python train.py --n_layer=9 --d_model=160 --n_experts=40 --experts_per_token=1 --d_expert=384 --d_shared_expert=0 --activation="swiglu" --moe_layers=[0, 1, 2, 3, 4, 5, 6, 7, 8] --router_score="sigmoid" --normalize_top_k=false --routed_scale=1.0 --balance_loss=0.0101 --balance_bias=false --router_bias=true --scale_expert_input=true --init_std_router=0.00895 --lr_router=0.000735 --n_head=5 --n_kv_head=5 --head_dim=32 --vocab_size=5105 --norm="rmsnorm" --norm_place="pre" --norm_eps=1e-06 --positions="rope" --rope_base=3210.0 --rope_fraction=1.0 --qk_norm=false --attn_scale=0.177 --tie_embeddings=false --parallel_block=false --init="normal" --init_std_qkv=0.0449 --init_std_o=0.0 --init_std_up=0.0449 --init_std_down=0.0 --optimizer="soap_variant" --lr=0.00417 --beta1=0.95 --beta2=0.95 --weight_decay=0.058 --lr_head=0.01 --grad_clip=2.0 --warmup_steps=200 --schedule="wsd" --decay_fraction=0.589 --decay_shape="linear" --final_lr_fraction=0.0 --batch_tokens=65536 --seq_len=512 --doc_mask=true --train_tokens=665600000 --steps=10157 --dataset="wikipedia_en"
Below are experts of layer 3 (counted from 0) of a mixture-of-experts language model. Rows are named router (the router's row for the expert) and show model dimensions 0-159. Each number is 128 + 24 x the weight over its row's rms, rounded and kept within 0 to 255. Numbers have three digits each.
After each expert's rows: a language model's description of what the expert responds to. This comes from a sample of Wikipedia text that the model never trained on.

# expert 11
router:130099149107130158105162151123142101128140114128109102128135169113133114150171101126113137121113112139134098151117135132132126130077122114144142085111072142116119128124183166114113090163130139073116126108127160200098147115137077104134155125136134149136103128094136143185174120118075145161184114134145119102140136126116141133152159113112133105150089127124122134127160101214115114090124112127149142114160096104142118137109162109144155111121111105122138113143124117113135134140094084
Capitalized word-initial letters. Single capital letters or short capital pieces that begin a name or word, often after a parenthesis or line break, such as R-epublican, L-ivorno, M-outhwash.

# expert 10
router:130125124170160130076135144155100104143149067142172097133123153135145131073174104140142122118079122148127125080171138145137118152131106086150130112121152134136124116144185133132170137144096138104147111104123107141121117141080114107119080117156181151104090133076142107142157104131130102125118124138121110132127084109131137170138135123139096106117115183142145125088171109113156137135091121128142123134122117146141132122142088125110171110105119085101153116153144080101149110137128129
Quotes and accented pieces. Closing quotation marks after titles, plus accented or foreign word pieces mid-name, such as é in Pathé, Catégorie, Suc-re.

# expert 24
router:132130144164148120105119132107100181145141085095136108102132164130117106129107128145118108174095126135112151135192146126152100128118104080080177106118089102099150077102112142135151110124155152142113099147147126147126100139167139075127114127129148148130143145105131131171163147132134095119163112144153128163135091130080128093134122108085087119103099128120117103103128110114144111121133138143142136130133090116133096175114133114153130117157144115162150099098122172106141148153081082
Mid-word vowel syllables. Mid-word vowel-led pieces like in, is, us, ri, often after l or r, in names and words such as links, Karlheinz, Denis.

# expert 3
router:129161137170146134127096154134111141133125083121112111155149119134132106106127084116116112106076126142142097110141142148143104144112087103148082118127124144124151129139140169131141110107113167150159090184146100144086109134149163111129134124166143143120129107102101127128131169147102118130172125158146142194136093149117139153152125109105104090133106141124107144104151149160079131123125142164172104082112141148185118118071141105127111110123148132099165089157141134113129136112076118
Mid-word er/or/ar pieces. Short vowel-plus-r or l pieces inside words right after a consonant start, such as Ex-er-cise, m-ural, so-il, Den-ver.

# expert 8
router:109121133133109141098148175152168166121098126120132137182184189099135101128157142153159141126115105121144123066155126171166137109068097119099113116145132102114172161100151116099123112152145128147129127118117146130136124125151115099132162151138151123125121144126150160143152118165126144139138157124094133124124137124113115102132125102132055145150098153117140130101115056162130146130122109155148113153148129123155154122122118136107135141126127064152129090109128126105175136129094094
Consonant word pieces. Word-initial or mid-word consonant pieces, often p, c, sc, comp, prop, as in Hisp-anic, Helles-p-ont, ins-ufficient.

# expert 35
router:120121109117142163128151133142130130121120111151147091138147126105165108149141116158146101098113143134123138140170110124210115118121115096107113118120066146101116151117126103101169158159184148086144088136154144171122080120107126100135123140157117127144151140091155143153138154133076157184130143196134132124124117119095152166118126107117121132137111104132148149133116161186125143143110130168142140137101129142136091130115125150105127151110155125095137118161125123092126098144072110
Word-ending -ing/-est pieces. Word-final endings like ing, est, end, ight after a stem, such as Fir-est-one, superint-end-ent, Oscill-ating, le-ast.

# expert 31
router:084169087163150117124117164114121123163148119126141083102122123128163108146104129107141121141120116179108121152133143136134135133129071127107094081137087115144071103137109120117116127135139144166120109119122138165123111120114131093159168125143169117160110106120118152159143085171134129180121130146143155140140068131114160087129129071108078096148123154158140139081125132138140146133088120116105142156086127093127096141098119081131131148122162118109127093126154138115142137119137100
Vowel 'o' after a consonant. Short pieces, mostly o, right after an initial consonant, often in names and taxon epithets, such as C-o-heed, Huned-o-ara, n-erv-osella.

# expert 20
router:119127131101132108090139126139111139122144123109123137151151140137142100129151121114138111136119108133103131118166134139128095151120117132145109102089109163122155130093177140093124102138145163071131094127138159180082111102109070097122147131138119134108131131137121130140189097157104125133153122158101123149162081171125128112115111118132126120150065191159118121108134105123098151085148125155150110131121114100097123138092115109118131124077128117139156056125129103080105098158092123
Table cell separators. Pipe separators between cells of numeric tables of results and statistics, plus semicolons in lists of figures.

# expert 33
router:162132106112096145080199161147092134111158072120103136139131143113102122118149157159121111126130166126152155149123122161135144154110100143156114073138135145155141134113119141117149134125136130134108125108134128174133143154113119107157127155161125146090080122110107133165165140107074087152155139165107127127161102133121130123124091126114109080158114153145145170097146146143134145089144083125130155157144096128135123137095113155104114152125159155093179087101112128126127099153115103
Sports and career narrative. Nouns and past-tense verbs in career and season accounts, like first time, season, won, moved, debuted, football.

# expert 2
router:082124135156134134067160134114152099143142097130163119166139127131131096129174126118158145131105111176128082145123135139173118133099133129138150138117092189139148146137119159102106136176097117127157114121128177171104111129118103125110139138120118109105099098104121131162188128124117138187138145155088113151150126164123111129145151119117102092113116177137104115122132098115117141067091124126112120124088116103120065144122117104106145130140133119125139138096158094103113100154114119
Articles and determiners. Articles and determiners opening a noun phrase, mostly the after prepositions like of, in, at; also a, an, every, each, bullets.

# expert 30
router:126093151143117137122154165107076152143179119142137113146170156107122091138152186152127108121081101113122141169094120143142088132112108134121130100107139137130126106116145161163136157133160124093126096097161155146137150137136116121136121165118100126114133100107108169135133150134127146133173110171154129150144076148098100075111147114117133133130100098176168095090112126104122130099089122137108100111132098098094123190103104102131163155104118118155131133135102097111112137154128132
Mid-word name fragments. Medial pieces of names and rare words, such as eth in Swetha, air in co-chair, im in swimming, and CJK byte pieces.

# expert 0
router:139131136117133133125154156136097122144108060111081134171156122113127082150182188100145137138083112136113105133167150137155075097104100095165138152144109107152142163146116134156159146131101129126132100115165144163128122101090126134145162131113110123097086150130134120167139121114078112138116152120107135160129139184130132147151127142100122100145097153152107146130179146148124113118105101145098133136113108112124088146135136094104136145122140104102137150159121091124076107131094117
Possessive and noun modifiers. Possessives and determiners opening a noun phrase, especially in biographies, such as his, her, their, 's, former, new, own.

# expert 38
router:092117117120096119112133162133131130142130116113138143185151143116122116130136144114111073133124123152119127105156146136184104108118067133114098108110134127146125154133173138104135101133112106113163114123204114160132110137093129115136129118140122131134129123134124122145122151155134125161161104140130124144094086128096143124096125104144108028119085124099151139135149079113161123108147092100163145147110128118106109115096129122095128117112183093106154118149156140127113121153089072
Name-ending syllables. Final or inner syllables of personal and place names, such as ell in Marcello, an in Reagan, mann, berg, ington.

# expert 29
router:092139132119129129086085144123143145112147144128126109149136147105111097132117145139142107143106112118113097109138129108124125111116069114075129119078111182126164100156157184097172110126108155091151078120154139110107144125142165136059114123133142109108174122097129140134153121133124097152165103158102125143129125149144072128107140134128141127149090139143097129087160101111136154132115125153106182122107150143154118144089095085107131118139132128126148097135130123123122137150057136
The 'al' letter piece. Mid-word pieces with l, mostly al, ol, el, in words and names like glottal, Catalina, vocalist, Beetaloo.

# expert 5
router:107137146159098093129161175094110089123122106178142122142146155135100088101185172153111135125090131106141144118124156142139128087119095140152105107130149131151127093151105128102166137134129171140142126097142133123132153102146120128182150121142116140106077142115138146154158148160117120128163105184145137134147104159128142105135100097104110101175098154103140120103144127158147144103117130119142126165130112117152122139121115152114169181095113121088139152092141124093148084122081116
Common concrete nouns. Everyday nouns and particles after the or a, like film, album, show, band, back, down, often starting a longer word (backgrounds, stud).

# expert 15
router:104133134172140115088114140101145138113146122149166121143154119157121111107165137150142097125071136143095137089158116113152133124109130081120086120085117158089130116115167129137175118120138153117135097112125138159098120115106103103109111135150158172141137117127140152171183109127108093145149115155131146142168100126133119104142123128089137114154072167150141111099133136108177115111099113115122151105102102095131153120101115074102159151158130103126140123145166110119111096164075135
Person nouns, table separators. Mixed group: role nouns like critic, author, actress, and ;, —; and | separators in award and discography tables.

# expert 28
router:079105141116131104143134144104110124117118142126121099129177141124113109149125107166090148120106114098153105140131124161135129122095128123163124112092099128163143165095167145139125121155166117158094108131153114168094143129140134121180118094126136185139091155135111157155179138146107138150124116121129125153138116130091127123136103115152123104150098133112110149102131159170147147100131101131094115128091124118082110152153152109146129087105090132087118052099143093067125106144104110
Capital word-initial pieces. Word-initial pieces starting with a capital, especially F, in taxonomy, technical and name text, such as FEC, Fab, F.Muell., Leg, Atl.

# expert 16
router:102105129150130158105160145158105112137125120136105130105136173104150114108128103131119146115095116164152146111125139157126141105087118127116115147129125159121135125118154172087112078128156139090129100140114124181088147154104089121150132141138145162143103126130141151175169079123095152134149135129133117115154129147109109094134115155105140076134107168144106158123150129188149121134086112131167133158164089100105142129128154097154119142162123134089148136141149110150079121129057099
Capital letter abbreviations. Single capital letters inside acronyms and codes, mostly in sports tables and organisation names, such as PAOK, ATP, USA, GP.

# expert 37
router:108123111146129110077114135148148114091117113105160085136163126136146141115140153151161100180109124128151105102145114115151091139067100087136089119111082131114117155111151167123139062162140136062120122108163160121128165099121110120103076128122140127157139110119151172136165102158106077147152125130114094118133134121119133166121147114087129102141121146138118142103114135140144140130104083122163146130092157104096137164110123113117131153133140113140145126135144130114102173176117134
H, j, sh sounds. Pieces with h, j, sh, kh, bh inside foreign names and words, like Copenhagen, Banjarmasin, Bolshoye, Holliday, jet.

# expert 23
router:131141123117126126140116191107122122144162088144137117157122145108093087133135122137125138118118139152110145118143130121170128126120117126111111133122119100131144134105155146154157130128123123129159059115139190159107117120115091099131105140126135132120149136096131143147150110160120142128127151173120149123144118147116140132118161110071107110105097105174116147089124148065138181113096135101123178167153125111071153172109133053122130147103133080154129116123110124144118076152119102
Pieces after b/g/v. Word-internal pieces right after an initial B, G, V or K, such as b-ac-helor, b-ound-ary, G-overnor, b-ridge.

# expert 22
router:096119112149138149096132162129134145123136118139119104173155156133134116110151118133140086113113128135124100095125173169172116134112125119113123076097125123142133120127165142122162100131121160096133124120150143176088154148115086117172123130144147158102080118136142158167136112137128097134130122138134144128123074139118147108130119108114122124168057162126112134109160136130134125120115135153148155155105077101129105132105148110115157115136119115132116026099147121128106097189097115
Line breaks. Newline tokens ending lines in articles, tables, lists and section headings, after periods, table pipes or heading markers.

# expert 9
router:135103146099138132119164142124096143108151116128143112145135122121145080142178152112119139136091149167137079114184116171150102110078122136146110131129125120156135106099116100160159148117118118133152094141134128174115121088121124114140142129134149152135082111119141105182116150134135123138123115140095116113108082173122116131120141090121091061173099128146114111113156104192133131086172127132139102115161096117097088155091158134138140147107105122104138132113122143126147121168087112
Personal given names. First names and name starts in biographies, rosters and royal titles, such as John, William, Queen Elizabeth, Sir, Paul Smith.

# expert 1
router:103136127174134117083105140110144139123143126149165123146152120160132120110166141157144084129071127137099132093159115107158133128107133091124089119088116156096132125111168126131176117119139157119129101120125133158095121106101103101108107133156147171145135119128146154170188111133106092148149108156134148135161104124132117106144122133093142120152072169151144111096129141106182117117099119120123146106107106107132155121096116074105149157158142102121139122139162096114113102169072137
Mixed connectives and fragments. No single theme: commas, spaces, which, that, mid-word pieces and table cells, often in election-result tables such as Votes, Turnout.

# expert 6
router:126137123153147160128149152132133093107108086089125119181166108128144123135155152164105111130107134125071145096112164133161145147114108104131143101089135169108137155087161121113154141152126160139152134121151188137096132156125117093131123156110142142103068128132109161158124114151105142117158084141090128139168131138069108097159094109115122112123129197132147159078132135123126152128152155135133117120112120145135104154132100148147143156119141124149122112096139129095148100139079113
Copulas and auxiliaries. Forms of be and have, and other main verbs, right after a subject, such as was, is, has been, would be.

# expert 18
router:116137147175131117087108140103138147125138127152170130150147113150130112110167129153146075135072125134100128095163108114152123132118140101129083126092107163105135127126166138134175112117137145117142097124125140158100125113098100110115102133152151173151131116128145153175189105133115078145137122157138144150162099118141125112152105129084134118152067153147141112104131136109171116109099128125130149115104105109139155119099122075101141166171141109130142124134159110113103098162068136
Prefix-like modifiers. Modifier words starting a phrase after the, in or of, especially mid, near, long, well, then, and country names.

# expert 39
router:091157122135117136100142171146106106102128096157130131141156153103116096077147140116094097137101114162171158107142157139134101116074091136140100127082092140099161105119106154115153128144146130125151079143191154142110125098126141139127118129108142143144107155124100139159165163134109111178098118155134152128123129132089129148136104092126120114116092133114131163110183124111118133123170131138151114091133142153116148140082111148141133155136146106117130082136121125133126063170089122
Latinate noun/adjective suffixes. Abstract suffixes closing longer words, such as -ate, -ity, -ion, -ance, as in delic-ate, Controvers-y, tu-ition, Concord-ance.

# expert 7
router:103125165121121155117137173100115143132141097133131100123170171132126139129152113137117135110121143149146103087112145141146133107119104140137130121058134143154129121128116157063125100153137122095129152150130123118101095096139125081154104098134161102126095140130124109137131164134124122177130132121131131110110082182119137127199112107113133135141135121176145128106131116092100099121104129135104102143108073135146103127075189112118177150171120126123153123102144136136098090174108118
Infobox field labels. Field names in infoboxes and list headers, often after a dash or bar and before a colon, such as Died, Occupation, Coordinates, Genus.

# expert 34
router:128122114153123147122165166147112148083118119157154116142161162099132114127140131118130089121106108143091086085128137105120123121110130096116099145080104121116122128149182147154162122114137128145117119120162134116057121107111119114097146157138148160143106102111142119161164145149089126120120093169132139102143122136121147121114092112100175134139128193116133095087134112139164140125132106107138112149107085128154152114128090087117156133157114093089146123144115057116123119177115099
A-vowel place-name pieces. Pieces of place and proper names, often with a, such as A, Africa, ace in Alsace, ville in Nashville.

# expert 26
router:132152147095108116105153187118128149137112071147128116112144121125148074153124126124123110112126090126124120129108154168188136122109094124139155086132114131162128125111138105120139134174107153120153103127137133137142136128155068126122160148114137121108085121138138130151160119166095131157155132127137093113155118135125134098126128095114114108178105141122115115086177080184094149105153129150160157121122099100120123136097168155133133099097153133143127103088082104132159098181128111
Word-initial fragments. Short opening pieces of split lowercase words after a space, such as re in rewrite, ad in adolescence, st, con.

# expert 17
router:127132129177118160083141140148132117136143126144127111155143152097094106113156153152135101121111121171127150120156124136132111136080077130097115143111124106104110128149192152100142113129153125146133074105116121142131166124133090089116127127166125133109100115077118156159127091109059143138125153190094117131159140113126129115119102130142132108114036181132146125141111115163124137104142098103143147132088114126124133125112129111159114127089150136108155108123157109111137122137114088
Digits within numbers. Unspaced digit groups inside larger numbers, such as 000 in 2,000, decimal parts, times like 2:31:00, scores and ID codes.

# expert 19
router:114132145124100124125168148113153126101146081129106150166147165112136079116146139121119081130122124160147110145105121170152113175128119158133159154103135153123103122123135108081109098156124114086135138170119123114109125092118091117187128086142140106110103137121066128165133159153107119146136101179103133127126121119110153141117116118146140110126082149171090147073176153147105142105104164126110132149145112147130103145132146171139158169133094120127127092101155122123143107148092125
Geography nouns, coordinate marks. Place and population words like city, population, village, and district, plus the invisible mark after coordinate directions such as 82°32′24″W.

# expert 36
router:120138142168103152104164136157127140111155122115104117130162131100117129104143161145109099138072129143141109123142108144148110106082090110104121114123132133149130087139157148151159139130154148134147096129146136158125153106122053095129103143141099138132126089131128125170178081133162104144148152138105135157135106164089120134112115123099099130142060157120141164121133090151137123074125104124143161114091064163093132140137175124112129147118132140148135098146136105096153132138096118
Dates and years. Month names and year numbers or year pieces in dates and ranges, such as 24 August 2022, late 1916, 1991–1997.